Experts of a small language model.
Size: 10 layers, width 384, vocabulary 16384, 115M parameters.
Experts: 128 experts in each of 8 layers, 80 squared ReLU neurons an expert, a softmax router.
Training: a variant of Muon for the experts, 523M tokens, 4183 steps.
Below are experts of layer 5 (counted from 0) of a mixture-of-experts language model. Rows are named router (the router's row for the expert) and show model dimensions 0-95. Each number is 128 + 32 x the weight over its row's rms, rounded and kept within 0 to 255. Numbers have three digits each.
After each expert's rows: "comes after" lists some tokens at least twice as common just before its tokens as in all text; "comes before" lists some tokens at least twice as common just after its tokens as in all text. This comes from a sample of Wikipedia text that the model never trained on. Tokens count by the router's weight.

# expert 48
router:154118100154123104109167119194153136056151104085126167147085085148115120137119119147100120164120099077125141108148123175056124138092120144089157142116103117151108099107163093080139114148163106190158136150071138096132132155125155134131145135106175179092132097162087133093083158167126117140
comes after: "1", "0", "2", "4", "3", "6"
comes before: " ", "00", "50", "0", "02", "68"

# expert 124
router:101142135156101129134043118114202228115088134176132096119129127120073201084116104141138122158172117105155105137107107085091126104121057135139166181141158122144113199135138065128101107192041142103153113161157204088110073129170142091121117083156136152145124070097097129152120141083139070193
comes after: " ", " #", "-", " (#", " M", " Division"
comes before: " |", ",", " (", ")", ".", "\n"

# expert 35
router:154106078096162152125172154134205139115131161171070162160135146088165113142161099090118158186173177206134095119118141115169122126164136085133113123159106139121175092145112151131127078096185133117108113121126074129082154103183137115161100112151142146065146128176130075140138132102165095209
comes after: " a", " as", " an", " is", " was", " first"
comes before: " of", " in", " for", " and", " to", " member"

# expert 63
router:112103013120186105106111049108099178158163104074158117057122142159136096133136121122164053092091107124142118118145096157165190136167154097181141115164165098130125173147160079115130081063132085112140137108146082137103116167166110094121100127132099102109116136081189089134109155098110093127
comes after: " was", " is", " were", " he", " are", " be"
comes before: " to", " by", " in", " was", " a", " been"

# expert 53
router:060145137143108107185083102118139164123108120147188140127067088091106151105081117171068139093112133156114139153167100074076124150087141153110096110102115129177131138050130166127178132165117084152114077121141157123109117129073136156117107080116097120170160159134110198107093121114110139123
comes after: " ", " $", " (", "_{", "\\", " £"
comes before: ".", "0", "–", ",", "\\", " \\"

# expert 95
router:122128148119115141107154113125088096141090103097127103157107083129087176080135115160151166120150147173092104169090178108140133054110162158152113102083107163097117079105144126118179170122110081152124123165115125104077184122132131126180119082083094110096178158130102087109081151183156128137
comes after: " ", " (", " |", "^{", "–", " /"
comes before: " |", ".", "–", " |\n", ":", "0"

# expert 110
router:092109149069161113111161119130089136073099156177112170161073110196141112117097148138155129110152134116150123135101141122067183129145136123051144169074141103132122138084129126120111161200119139138136089097111133077182136136105127143110143110113138145080088091109130119115130163137106092152
comes after: " |\n", "\n", ")\n", ".\n", " DF", " MF"
comes before: " ", " \"", " Win", " USA", " ENG", " The"

# expert 88
router:135114160144068126109145108175093151150121135105079171094135071043128143100124125127091141102099136114068163180045119125118116098106142184092164117105196125154096118124130132120148157121097146124130128129152168110151126081136176102144138128135082164121113174123100149143120137176126089180
comes after: " ", " |", "–", "|", ";", "1"
comes before: " |", "–", "1", "',", "0", "2"

# expert 32
router:085107122115107141141164099179182136063104090145123189180049055114120150091064166163191119077131136101128107137138159111116133148078121096087149139112088156088082084112118133101177119143130088136109127123124120113192142142117161119134172133120122133151147129072119214131154187171113119126
comes after: " |", " ", "|", "2", "1", " |\n"
comes before: " |", " ", "|", "0", "1", "2"

# expert 18
router:138109116086161183141123127124193164189072120139137169074163107171171139112149128115135136172119153129098126139144150176159157163124114097139154180119187167205169081162130120148083101124120147111143144141143095100062131099150141106164125130116132100138120172196165076170069180111165139176
comes after: " the", ".", " The", "The", " where", " that"
comes before: " was", " is", "'s", ",", " (", " has"

# expert 8
router:103101161115178142134161154142113131091118126132174126074094089113063176162118094137150138094137156105144128110153123112079100072130134109142086108114105108164047148120208170104155132168082142094103167117149146104137096164116128166109139013089127164136133072134121171109157110162106155136
comes after: " ", "0", " |", "1", "3", "|"
comes before: "1", "2", "3", "4", "0", "5"

# expert 4
router:162163165127131098128151064167151146079112099128159141139126086136076119084113129161125089065090122106069080116082170100108137136145100113114158101133138090136103062086049108103154132128113112129165123132123214075136189057134113080139099097076134157095123091100130154159087123115115132146
comes after: " ", "|", " |\n", " |", "20", "19"
comes before: " |", " ", "–", "th", "nd", "rd"

# expert 99
router:111111098081141085173145158112118150112112084110134089147138080068131121109098110171131072143073149115160136124129137124096118106127151139190130132166087163109139211120189136112158163165077115183135161117130184116192130117129136156123103093110167143169105110109138161122152119105104176153
comes after: " ", " in", ",", " September", " January", " July"
comes before: "20", "19", "18", "17", "16", "14"

# expert 100
router:145179076078126115115120121130152088158191148136121162136187161151123094128195140086128117092145171146090148161141114141149076122172126099136151148171192142159128131159123176130075125070149130117166163124188096137103131126151085068195090163153138129121149147111136115169088143127162107141
comes after: ".", " the", " that", " The", " where", " this"
comes before: " was", " of", " is", " to", ",", " and"

# expert 24
router:158121098089147077128136154168128156133184130190163153103090125110076115133135159145184139118108148154149164155104126111130171099189136120138125106076106138087156098133161148180131146129127136149092110106122125133211172132139125133108184129141156175093117126121137108130124152172131153082
comes after: " |\n", "|", "|---|---|---|---|---|---|\n", "|---|---|---|---|---|\n", " after", " time"
comes before: " ", " |", " the", " \"", " Conservative", " Total"

# expert 113
router:074103132107167136068159093154085183148110145116063126174088083171092151127123140141171163158148085069157101132092131166149139159118104135143070145149086151135114100168124148086110111151148089185090150163116161091150167124096133160131132130096109096107179163119084075130145175156085065134
comes after: ")", " ", " |\n", " |", "%", "0"
comes before: "|", " ", "-", " |\n", " —", " $"

# expert 33
router:113118114104143128128068118073150152143179094125195182070134172117136080148102194135164084094111100110126167144141077150229152163208118083111180110134165128092150130133185145163152114063135062100143148115121092172127171136116083153103124139145156147106084146123195118132115132093122107068
comes after: " to", " he", " and", " not", " also", " who"
comes before: " the", " to", " a", " that", " in", " his"

# expert 97
router:094113051091143091132170162136123119005088083159129122112122094154171122144111164120171114109186115077139122127166150092062112109089126066161096165097160109139106121117159076108152107143141108118134137154172107093115157160118122202114146140074134102093158117125066105113127121083080173118
comes after: "19", "20", "18", "\n", "17", "°"
comes before: "–", " |", ")\n", "),", ")", ")."

# expert 60
router:108157124136148166148161168124091050115116115130128115129097064189094178149129124191137126089098140158172142116104132129133169134127143127111126092106124149138087089129134140081150188166109193209101115159101154143121114130102098178166122105167135161116105131125134138139085109101073109085
comes after: " |", "|", "°N", ":", ";", " /"
comes before: "1", "20", "2", "3", "19", "4"

# expert 26
router:100051040091169110124118053127093164132091116095110154083182102150095092118110146159109072103155062162135104121108128126142194127163150107125149086136145123134117128111146091141111168044141105129132119112141088172102158114171107132095102138122120142137126113131184038148069112066159112138
comes after: " was", " he", " He", " it", " is", " were"
comes before: " to", " a", " in", " by", " the", " as"

# expert 14
router:168218070089169179142117140110161109166135148161106137110173183129161111132182116066069185131169191163104105124130091102145119156147139103112143111152178141156146090199144157146108134067142163066124167131114099121073112140117068064150065099140174118132146137155130111138077120109176090142
comes after: " the", " a", "'s", " his", " their", " The"
comes before: " of", ",", ".", ".\n\n", " in", " and"

# expert 117
router:078102160118132127132117111099078146146131105082126104189124124146136177140096116166127077172106113128146233078160115157124102105098143171127106181131116171136076177121164152138185144128185134120083123120166151147110101162076160139112121075046152140147128152130073160162110086102102177123
comes after: ",", ":", " /", " to", ";", " -"
comes before: "19", "20", "18", "1", "2", "10"

# expert 61
router:139108135128115095182131126178143179092090170163140147114087111077108188118088099131212102119160151108179157104138116134148170072145041120118162164161140132122100175136101118183141129178119115108130176155134172078171185163082177137119121130111153180150118138100119163109172188169056149119
comes after: " ", " |", "20", "|", "19", "\n"
comes before: " |", "|", " |\n", ".", "–", "0"

# expert 51
router:208147078137161186080170143142135139158125109093158139131148113123177115099148163092117166085186123097063158113114076113115105128067137088146184161114203145153124131135132103124136140095119077055196131156165153140162118107116109114173079086101178106130129156129079021153087109072150132128
comes after: "20", "19", "18", " in", ",", " of"
comes before: ",", ".", ".\n\n", "\n", " and", "\n\n"

# expert 94
router:109108047089165142166098129135119188126137134097169154117140146124149095142082092144158048099140051071133137121100121193139158141121172133121161081136094124140141121154130088150179098055182115155159105110086074148116148157127115140131105158112140146049104046152176130146099117091150134145
comes after: ",", " It", " was", ")", " He", " he"
comes before: " a", " the", " an", " in", " not", " also"

# expert 3
router:139103210079152148137089138004155137056173153138108131127154155176163113113134149092092175085128163123075088110159100134105156162049087053172111119074162165165120136117085176133048168107116119140114073117151158101112126114147124142132148131100098133160109091125118146094160140126104133101
comes after: "19", "20", "-", ":", " Website", "18"
comes before: "\n", ":", "\n\n", " (", "–", ")"

# expert 45
router:104102110103163165139092089121165120108081096098129167128102111107085142152092172187141077160167160119160141119094089130122148113136129101163104129101068089086086072094154063120174097159122081150135142182151168096127125153115190141139093107076121138123114126073134189138129151111065126168
comes after: " ", "–", " |", " (", "20", "19"
comes before: " |", "0", " |\n", "24", "08", "13"

# expert 119
router:102088133112148099047171122148116133090139141060097126177051137178140056127145119168131086147180129057097126107161084174079110113131125142141136125161084103137116166096142098138110120105171122174124100174107106117165160181157091116160110165131122163117146025130145072113083149134109137156
comes after: "0", " —", "1", "2", "3", ")"
comes before: " ", " —", " also", " –", " +", " −"

# expert 103
router:138112131079145150139113142099145165069103126138091150144076122079172150102169132152172120181131146179119119152097178181123128140094090091202118106115152176111158142053107136118084170129122108178109158152117147076148180108103143142147137187136100167077140139170143109127159105140178098118
comes after: "\n", "-", "),", " –", "19", "20"
comes before: "\n", "-", ":", " (", "),", " American"

# expert 105
router:100115045127109085102144099182070088160172093095159124111139068118113097172111108087182136155150141099110167038187114163127135111207168082135174105121154152085136158096106156138168120085182116106143075158124125147146104198155169118098174160194101158108110131152194143114071160115123142061
comes after: ",", ".", " that", ".\n\n", " due", " and"
comes before: " the", " he", " a", " it", " they", " his"

# expert 17
router:161124170110135134135155105170158108154065077126178111105143129132103193134120118107111161155165145093163150084126137117118177108146110146129100132106108152152095093061150089093173152181080125121132140167134155092139147149140141128121139078072096123153167179126095181115092116189091149122
comes after: " ", ":", ".", " −", "°", " $"
comes before: ".", " |\n", " |", ":", "0", "\n"

# expert 120
router:108075151104164120171131140163115114133141136071109095147109078133147179124097147157126141111133201133189119144183126136150121122096131179151133161150063148091119127125175139147134078159136134122083182148128139151108126175136120151181056120097131159133110099138141124111158125158123142143
comes after: " |", " ", ";", " (", " late", "″N"
comes before: "0", "20", "19", "1", " |", " |\n"

# expert 90
router:161122124144139070123155153128130101158130151114157086111126136110117096166121148150154150130138172119139135074081165129120154151139199126140119102130087162093110153099134175189109139150135062140131140162117119154161106109142142113150108101103169139165087138101103082103072098128186135074
comes after: " in", " at", " on", ".\n\n", " In", " located"
comes before: " the", " ", " a", " his", " century", " this"

# expert 16
router:179105126119164146098077135071180128167140106166155119129210180107159059062189163102133159140197187169113115127110124091116119141170076105149182172154201159136142141190165205140129107089125088102120198134177099139096144114122068112177137078106134124141183140151092099141073151099174129121
comes after: " of", " in", " on", " for", " and", " to"
comes before: ",", " and", ".", " in", ".\n\n", " to"

# expert 89
router:126118157111133146139117108107125170118065197158151095123061118115121182138147133118116097182170148103073155110128110097154182073135082130096122122119105146129067130112102154097123143199146173091166108160140183145087120165121076114131094103120142141123135114159065148073052075201129070155
comes after: ".", " ", "00", "0", "5", "10"
comes before: " |", "%", "0", ".", ")", " |\n"

# expert 70
router:104095149101155134117142123115137090123078144083112122133081098151055119123113099161140145138148112116062092132113133133109110098129081112127101120123074146129051153115110077108159156111118145105116115146136160164112113111089148135087088081144156154104171095172088151108092107143090098156
comes after: ".", " ", "0", " |", "–", "1"
comes before: " ", " |", " |\n", ";", " +", " −"

# expert 6
router:149182061098124129191074193093173136171137139170154218086160156118140144164146111077133178174141178152122146152163175125160115111143143154113159112133112188072185137141141208085164111071155102112131135123127112144103108134144065115134104108142147117178122167123147161135150091152120169106
comes after: " a", " the", " his", "'s", " with", " its"
comes before: " of", " to", " in", " years", " and", " for"

# expert 56
router:171122178153088146138144190064114081149152077053114099159058071117093160111155151137116093118109134113170105166119149151084080128100148092130111122175099149156104073082117187130158157109114136167098149129149185108133201086168156102147114132113110146124115152126160127138093086094149163133
comes after: " |", ":", "|", " /", "″N", "-"
comes before: "20", "19", "1", "3", "2", "0"

# expert 38
router:088134098179163150118122137115108139111162128136105154181099044135144135177187101168123160164101133104191137138160160137159127103102142121135097141120090166086111163131148182096123099187160148170051150150119163110136162141122132170169128105111108198167117094197107145133141103104112101106
comes after: " |", ":", " Preceded", " Succeeded", "|", ";"
comes before: " |\n", " |", "1", "19", "20", "2"

# expert 41
router:179161108087162043188107076105131167160073124119170110125107074114080190146119181138129120151187182120138135084152165133093116083141075137149078111155077141124114104063135125144188170141124179123106085164086136173075150137155146110161114122132150174154154163139073124105060139104121141150
comes after: " ", ".", "0", " (", "00", "10"
comes before: ".", " |", "%", "0", ",", " |\n"

# expert 42
router:138122139092160119129176116124127104126105131163096087095090064098123046123134157159110130159138152109096099103082132133055133162144088150144192117118130209152083185167073117163124122164105074137163108169156136093107145154140124136094143064114178111042120094110131086167117127143094179147
comes after: " |\n", " on", "|", "1", "3", "2"
comes before: " ", " October", " November", " September", " January", " May"

# expert 122
router:174099121071172187119123154099149122189117109159122153061173143154189159122181139169112131194162129131079134114152143051113111138053105169145145134143166111109188075173106139094060150099123115099116175186173151128144098119141121150127112134110074126116127150099136090109115151100135116130
comes after: " the", " New", " United", " The", "20", ".S"
comes before: " of", ",", "'s", " and", ".\n\n", " in"

# expert 91
router:187131147096107129121147161094130141099138148115111145144081134139121108147162191066182184174130200170137089127112151122135097110140176145185114180130107174163094104117153128153114113133101099148113098082107151079112168085140094125161130159137101127128093135087072122151141110039115144104
comes after: "-", " •", "\n", " Binomial", " Time", " zone"
comes before: ":", " by", " UTC", " name", " zone", " code"

# expert 0
router:163140092107161146147108092164142156174110125142081131122124116128119154092142132154126138158204182153153126149092166096110155105160127130136084120172114164083134079148078152141128157158141157130140141114201149107084149133139128099141112055124178201102119128101090134108119108117137138180
comes after: " |", "–", " ", "|", "1", " −"
comes before: " |", " |\n", ";", "|", " |\n\n", " in"